python train.py --n_layer=14 --n_experts=48 --d_shared_expert=128 --router_score="softmax" --routed_scale=1.5 --balance_loss=0.00724 --balance_bias=false --router_z_loss=0.001 --beta1=0.9 --steps=5542
Below are experts of layer 2 (counted from 0) of a mixture-of-experts language model. Rows are named router (the router's row for the expert), up (a neuron's input weights, with its number), down (a neuron's output weights, with its number) and show model dimensions 0-255. Each number is 500 + 25 x the weight over its row's rms, rounded and kept within 0 to 999. Numbers have three digits each.
After each expert's rows: a language model's description of what the expert responds to; "comes before" lists some tokens at least twice as common just after its tokens as in all text. This comes from a sample of Wikipedia text that the model never trained on. Tokens count by the router's weight.

# expert 26
router:543518498498483529473468517493467474543513530445509538486512515513490465537475479472494459481512510469467476513485501487475455491463475502489487495520507513543478489471500537532512477486535537503500504464539518470522531473510487512528509537518497526546530508454492516488531494521462466510512542495548512533508499501517482509484477511477534468487524484471482469503532486505541501485506523530488471522523486502498488489506540479526518466523532490453511495467500518477563481461486452497503515499489472473515511515492474504499470454499467502522455526551476489503487515456466459503471450516523492477488461508513500443522519478492482516483455466497465478474474472477523467498526531513537492462534469486488529516529558527500498491489489499531468476528533536512505491510538501
up0:545519458514490545510506475502509469556496521460490560489504510482507439522491509513501505507547478508455494531497482497506536476502538489495528493527514507502485509486571472530474497522527489506515513429528479510499523510500492475519492508493501494502510508530527491476458539463479534495470509527510518457528492499468489526511467483544512472478491513482479467456511473520506503487492495486529450550527537534510517510485474521481497506510490510494496461508478541487514496462520492500543494494495512508497517488497464527537470483471527502468485512558474524500563502487517517472491489517406513473520510448477483480528500503519484510514534507489494489494517534444510514482503450508502497507479502493486490510562500496518508439521449485520508464466482520512483470483471480
down0:553492513448514464513485510500512531517469470487503455481512502500503529535519451488507465509480489527537525546507518502497493490513515477506514505487500536475490508529461545500567498495492449458470484508469487465491513476502534514459498517485545499517484432432501455524523502514515551491480513497483490560475485507493502508538520498522464511493520522513480551534487468499471467481486496526489495548483490497519510465518486463474484524493521478442521514482523500501444525520525527484489480515500531494539565490517459476493497551511498490480474510484479513546531461458534505449489481479510495478545519488495511502505547504509521479522495516546502513503500510512493479492522504500494489515523523438533484523509521491522495504520460490483511518479460502523470495496495534
What it handles: Plain space tokens
comes before: "1", "2", "3", "4", "5", "6"

# expert 33
router:525512470514465499489478526490487485532507519491515561496511514521470480532493480489468458491524533498475464526487515507487489490472468533471474471501544502530479523478524501520514469476535512493485529481540533456508517478506456545535510552518468535523498506492494511478521477518500466513495542530539525520471522503502491513485499509493522463470504496483476476475522499525498540491513527546529470511546482537487469516533525491519500489506527490481528521477504523460521474452522440507535510509467486493488500506525478515484489444513453461530468523507459473494491495482480491482474477519538486463500493538524532469520512488523480517448468456497497486455479464484505483510570510510535490470540485485512517520511539556503510468500485503528472476538527523518470478495524485
up0:474523488509446513484477479532463479482496484461497511533528512460450510536492487542472521511476482480480512548539466450503459496518489506530480455527466507492442507463483471535433491501548513495483541474513493512520534505538470530537540527502472490512458520504491505488502517473474485492470481493520493481476509481492471524494467518494520473504548445486467479514478528519480507476459510471503498475501523504476462506483511509552482479519493502529457494462499498471516486524521476539558533526518468530504495519506482484522441472468475498498436506495464495521494540491516539473476489481505497516484483486539496494514532508513477529478492481474475501490494498461523494513471489522523510516486478501528502508561490527535474460485476505486526527481532519517520478489485481
down0:517536500494527499506524509460484517479476529507519438487475538437528466509507473467517501526469495527540514515508469525484513504465523493519504484499519501474481495519535541537543535470504497519530508541519501493507478521482505477511474501503560511472452478484524509521503471506509543494504496505477512545499484502534494474534474489510489521524473513531511509508478501539538509472537430508515490504507491498495534469515510495469487502513516500469548541514494488500505523492503543453522437493485532533498531470491493521496523548528519483493490514478492534537512442507510501498533495516477524506575507520472490517489501505502554518486516532508537479498506465498473482487487505559478457501520519456439443507524574519505507508510468519520488477513499511496505486535492494
What it handles: Space before numbers
comes before: "1", "2", "3", "4", "5", "6"

# expert 16
router:540497490521470508471485522501471471529505524464526521518521505507466481528471470480465473473512516484460479529496523482475474489474457509465458458514523517514481512480508522507499446507537502483487534483536498467514516469516475532530523552529491513525499511486490526465535504523496464538505532507537524515503541475516497534471489504481525466461514487460474474483535489545491528496527530535478478527525491548494467525488549455526498457506521478471489543479500518479544491467528465526527530508490477473488497516512484478495471459489466470526480547522492479496487501482472481454480467495517513469479478521529533464520529460526462539465454481478491467478465475484510491494525515526524515480533486502494509521532520545513489506485482495528468474529512529529490499503524477
up0:503497546518485518474503519491510491515506534518543500460511577495482489520504456507509497508556510472499482547491511483443486500516508537489477457497525508529509467504536521518500481529461515494437497509499481476482503517512520509481516507534470508525552527491470482489525465497483478511506534489500497507534479495525511504504498455487535500484487486489465448525517504526494479515510510550514451443513435508533475480550521488478489507492513528470508497473501501469487513466479500528484488544451490502485508520489483464475529492516469493527480535530467523512507531489483469472474497469511559494503481487499478464516474505497486502463480477533506517473465451489497538487521541488498507545466502497524567470531536529481488475482470528517466486516502501470485448501542487
down0:491553524535528497479498523471507523473539465525486510519513473473505524512508509477519474479485526521470513518531478515524481499535497496520520545475485481481462490514502504455523506487498518554490475497467500496476492420474518473481469497512473478500532502496550527451499532516514544513489464475480467534527465507528529480495478488477494511527456491510507505497500498499461438510481497454453515507481533469515536486497487497492506505556476554495524486522487494561523457498482468503495518474534503543544502464525543508505504496484492542491526460466474468476487502467537528477525494532481480529535503489486506519469469512476502485521501538492531511518527514509514510495462507510470487513454480498519475562516517506541498514453540503524488503468480454497470497528482488
What it handles: Digits and compound heads
comes before: "9", "8", "0", "7", "5", "6"

# expert 23
router:533530501511477496475481517518465490539524522467524546510533543541488471505463466492472472490522529506444479517472510512490478490467485501483479472518505521542465512474481527528515480497546519480479526481526534484515540500500469515533527522525462529521518504477490522498508451526501473537486531529511513541479510473507490515505473524492539459471479494464493465496532491503540521471550537526524465528516501527504495515510523468523526450528503493477475489486511519446506479498499459494526541528441483472502491542517505478477498478481492483525494538516497480510531484464485497486466475536513523462468445520513532475504512487503455523476481488520478492471485486461517456501521525513541494477533461476462503499536530532509478470511489516520486480537550515513536487502510501
up0:527471496481487481522451467499519505517446523500533484529460469468494473482469503502478480469484529477500466482507483451492495443476475530506485493463527503497503495465517513516496508512492534514506549505536457505497427506506514518477520462510510509485470492484520542537489519538504514516496509511503515476507514525487496497478545516494514496472508517465506510471506463496537491501535510500503488540509539487501483502504500517524549492462499501527503520517464495506523497484553509469559489523530470479538502500486508511488466497504488502483504477541456518451452489460530508537494495516534505547500471513511502474536540526512503490495511471515509508508469480474480504540517503489530525472535449522502481483463538504549437481506460474517525499571542507554550524499533505
down0:520502454478538521512466509506509517493536524449506515506516498524467487489497523506529505515532517464473462526515492502478515506476506486531504469495503488543510531530508456513496491505504489507504511536507446464500508521540484498521475497506493510507520483521539526472497473513479478474476543505490517500493497486506456508506505522466489454507500500487487451506477498519506496545494485509452520472499487503547499515551515505534513506487482508465472479510552514449479494509531470516530518517498456520509493505571513501463509470478477470551465457531493500501494524502460489458459470477525500467482529508513542532537488477479485518491523507453488498482492548423545523474477516441523526502503501495528482506492527546461483507462461512510495527455491482503487498446439499
What it handles: Cast-list as
comes before: " the", " ", " a", " well", " an", " his"

# expert 24
router:534533461542484522481477514495472495523521515472526544532507502524468489541452479500487473468488493499464467509500493490479467486471500515495474467497534506521491487462508522512486477481528544485479527470534509467525526482517464516537522538540461507520542478472490526490510497516491451515525528506529518522514530467497487534496486504446515474484515483463484472498538477520498538485507548549490485533518487505485477519532509463546527469508501489492496531449519518474534470469516448529526537538487464491507499527516474520502465459491481469517448511525478498495491498491476488471458475534509491456477482518529529489508521480500460527470463454467499469476448479481509469504561519512522486488542471486487509531505521514504526499477485511520485466534515518501514496482508473
up0:510463470550501539501498511498486501510516512488516548513531527494508482516469528494506472450536543493429487536501494507502471440482489515485478497562457543518501488506508510503505453535521515507475467484494507511524482508520481483482492477512526484533435524482499535479462476539483457506536536498499494518508538516497494513475494453461541457503462479473500444458496491481514520529505515502514504484518486524520503492490515498547487497494497498486516525520473500476516482498551503549502487485518526436475492529524479515461473532518462499513460508530528512505465502502495496479452465504503499505483467533526521476538495471506462486483462543474472469505459519480485519488541471536532519493545484483495483456510510521449520480507490493503501516510517524542496528509530515
down0:475530480503494542492498499532489500508566495544489470535499508480513502492502515484507530484488480486543510489496523505513503496511513484511517503515530477523485456501484483459524504477542474534520508512499504518469492531509504516473495466465515500470502534537544522500430478445459484458477508524549494548460500471538478536460470531530505479514520483561524482512536499465531485518512519507483473494491533506523511483457519480487469519530482470507509533495480501524544457527510525530488524470479493491515430482505512483464544523522501505502504465464500511536462480526495503525491463491493519502533518523513495541515469485537481528462515442498487519509484513502472502554485536513469471468518483461514496547532500516492507521505442493507495514483518468459497481518513540
What it handles: Later digits in numbers
comes before: " |", "0", "1", ".", "2", "8"

# expert 22
router:537468474528463521483483537488487465520522529476516536497530507534465490501485471495483453463498519458470479528489504480485475468497483525467485472479500507515460490446525501501508495484516511500482543464528508467503512463531463519514533513520483522515532489488468504481527510525492473529496526492537515498450528483513470527489479482477532474471530496461478474489511498514502521483526514531512476529527474527482486530492549452525518478500536478493502513487522531474510449459507466532536536507470490484518484522499484493510491473509463473534464525512498502491494472481486485506481478507514482464463482516551513487532535465513471515479474437501470478468450475479524476511533512544536501486509479476487500530548514540502498461461471510552450474514518527526503463479522477
up0:492505494543478523483459500481487505523520470484515511484524490506498463501477491493521524448526533506496481466500460494451448500479512487508514489490536525562490503472500523510510467478510531495513517490505507478476534454527485506464484489495488509521522553506512516468469514456502465506488495559514483549523492496490462550476442529486498461472456500481490477490510502540480529504486556506475471500501487465495491483479483476508502436515493510483487488457522504476534489482464523493530486497498450404504486501487476502509510505471482499511491493529493484528485531482504489512455478472484494500521437514477559495508518444429481522464455516469495503497496521488516485493514535504504484485493467481487500564540527503529496472499525488505504464493502504521505488462505493
down0:478486520538517522462477559473472481473489462525487517527477471507525532525491529515532538464487524528522512509526449495525490500510507489528492516507465507473511502515516526489498476478462523536517509492494533482503510521489480492510449497474487445496466573535520535515475505487528530492521458491489477455518560475500525496466474487532505526521471539501511496511505438468499487502472502484523489469486504536499539459474493513497509463497504495455524492474465505458530508536452534487526525458514528468496492503499530530482503500467507516473512463466435499532535482485560515500500461497494508484505521474514490546481547507544492520482537551474494474497504486509454490496516526528475535494510482551454511522486481505525500500481469504518506480502499523494492501497516512
What it handles: Table cell separators
comes before: " ", "|", "\n", " —", " +", " −"

# expert 30
router:518480462509474511494481554506489484561512539487519529474525529514466465520473481472472474467506544497473473537467519502497479494485466529472451460533524500512485500489494494520494458490538512475485562467518506483523537470536448530532508544540471512514533490466494521483516489517466470537529541452540524511492528474520472517484487507477521465465521490466492480489522492498525502499510532517467482513509487509494482531488529476528522457501525480469520507471495518466529470485493471501531499507491456476522480518512502475503484466488495473530472506521466505495483511481489486504473485547498465469483482533520528453547542513509466553479491473490510500479465450470515487521532518503539501488529480494527521518512537528501530481492479516524491492531526520500509474491544464
up0:499473553502456533520521537510512543481504527546517499503503526537452506480501524528490495479489494460496457482502481513485486521484536512471465500500555518507456509441458485487526493473475553483491475506488543523487482530472498515476491552512472469513477469482495549457438491480548494543527517484518525510532553530512469508490510526543526472504481522472505509520512505460507519492500525529480531506519476498553488473480534481478490498521508474520488508465460457512499477507512503466538490472523508478500517514489486504528483500519490494500525492525523498514551453462511516530495510535516486477489429506520494493524521486474497464448509507492536485523466489532480522501487506482522494506498507484474472520511472498473493535505459481550481465489554514490490506459510505
down0:503492513445456520498474507535487494509481489471541532528506497541528504519514574512490551481507506480502486483527513431512486456496511484486510501514513466491509543558509520519498543492508504481510470469456524515520479526485501492497489491529501508478504471467537500523514506521440524487489535488466460490521487505504485488418482496521527454523456537464520495495472502459484514508550517505486515510458539494488538550493476463489513506526484516475472543547489504494523444493484460480494503527547522482509482529497473501454536505521476480521503486535499463533530536495490492486534528517495486489493499482489507502526465458474534478492464523447467520465511509504482519488481458505502524521484518481503478523508495493509504508521500498475526511503524485513541479463494545
What it handles: Paragraph breaks and connectives
comes before: "\n", "==", "The", "===", "|", "In"

# expert 10
router:500541471540462507479484535494478492524493518459521514519539518527486492499461510488482459509499528474455478521477488471462496473481453492471486476510491524511488499470522534490469480522507535465473523476546540467507522493502484508512549535521495490524528505466448535482518467532484466535491543486541509527517516470527475520465493493460541488475541486481490487477524503523511527515515506530515484528525484526508489528522521471514522475507528468487500510464484510462529447481521470496546525524484474484475490520531494532464482468517476478520469543546483476490506494480487485485495488513528483458494479510549529477524497479560471514473486432514458483450473478473508489494523509513525501487513452509501499522498543509529483472492471533522488474531515529517493492473524485
up0:479494493476522534468485508492481479518514522477497497505530504473487530512497525477473490518516518495475481521497503501496465505463468493486484486554493466500464499494500490515456492502519553490508490468514513510522493457506498501472488545513522520514528528507485522497489478480427512512551510468518513489504517479523466510486472509494528487494477465517451473496500482479494511477478511485523495483510476494491480536513485475537504471526513487434479537510516494485501485471503469435427541494492496522427479508526496481512498490421475480559512490502481467508518476485489482500459455541531529518486510588500476496514477485490476542514477512511525492492518444480531495510501519520521487453462459474495527556517540533504500508469527489525527484528474535503500489492495469
down0:521521495463531485511531457507494505511521533567489489500490511537534520523520507489494515467489482518531510541502513519547483487557448511474504572565500517475488493519462510489483529525494484537482516479487535458489497527472445498504522494499506500504556490509504502478533548537484537506540512508552486477562507508466504490521489493500481492463487496472486524519530522498473500509484487432525509489539474493511543529521424520467497495443503493502518505514476467515491481526520505519501498491513503473513492499507489514495484481500488478484520500492525486503518530520525531467504496480497513515479471502516511499529445545502454485526509481484494482473537467504552482495477496530480442521486499463557505531472516468504482487495499539492509517495480500458472531517463506
What it handles: Dimensions, directions, line breaks
comes before: "-", "\n", "|", ")", "°", "N"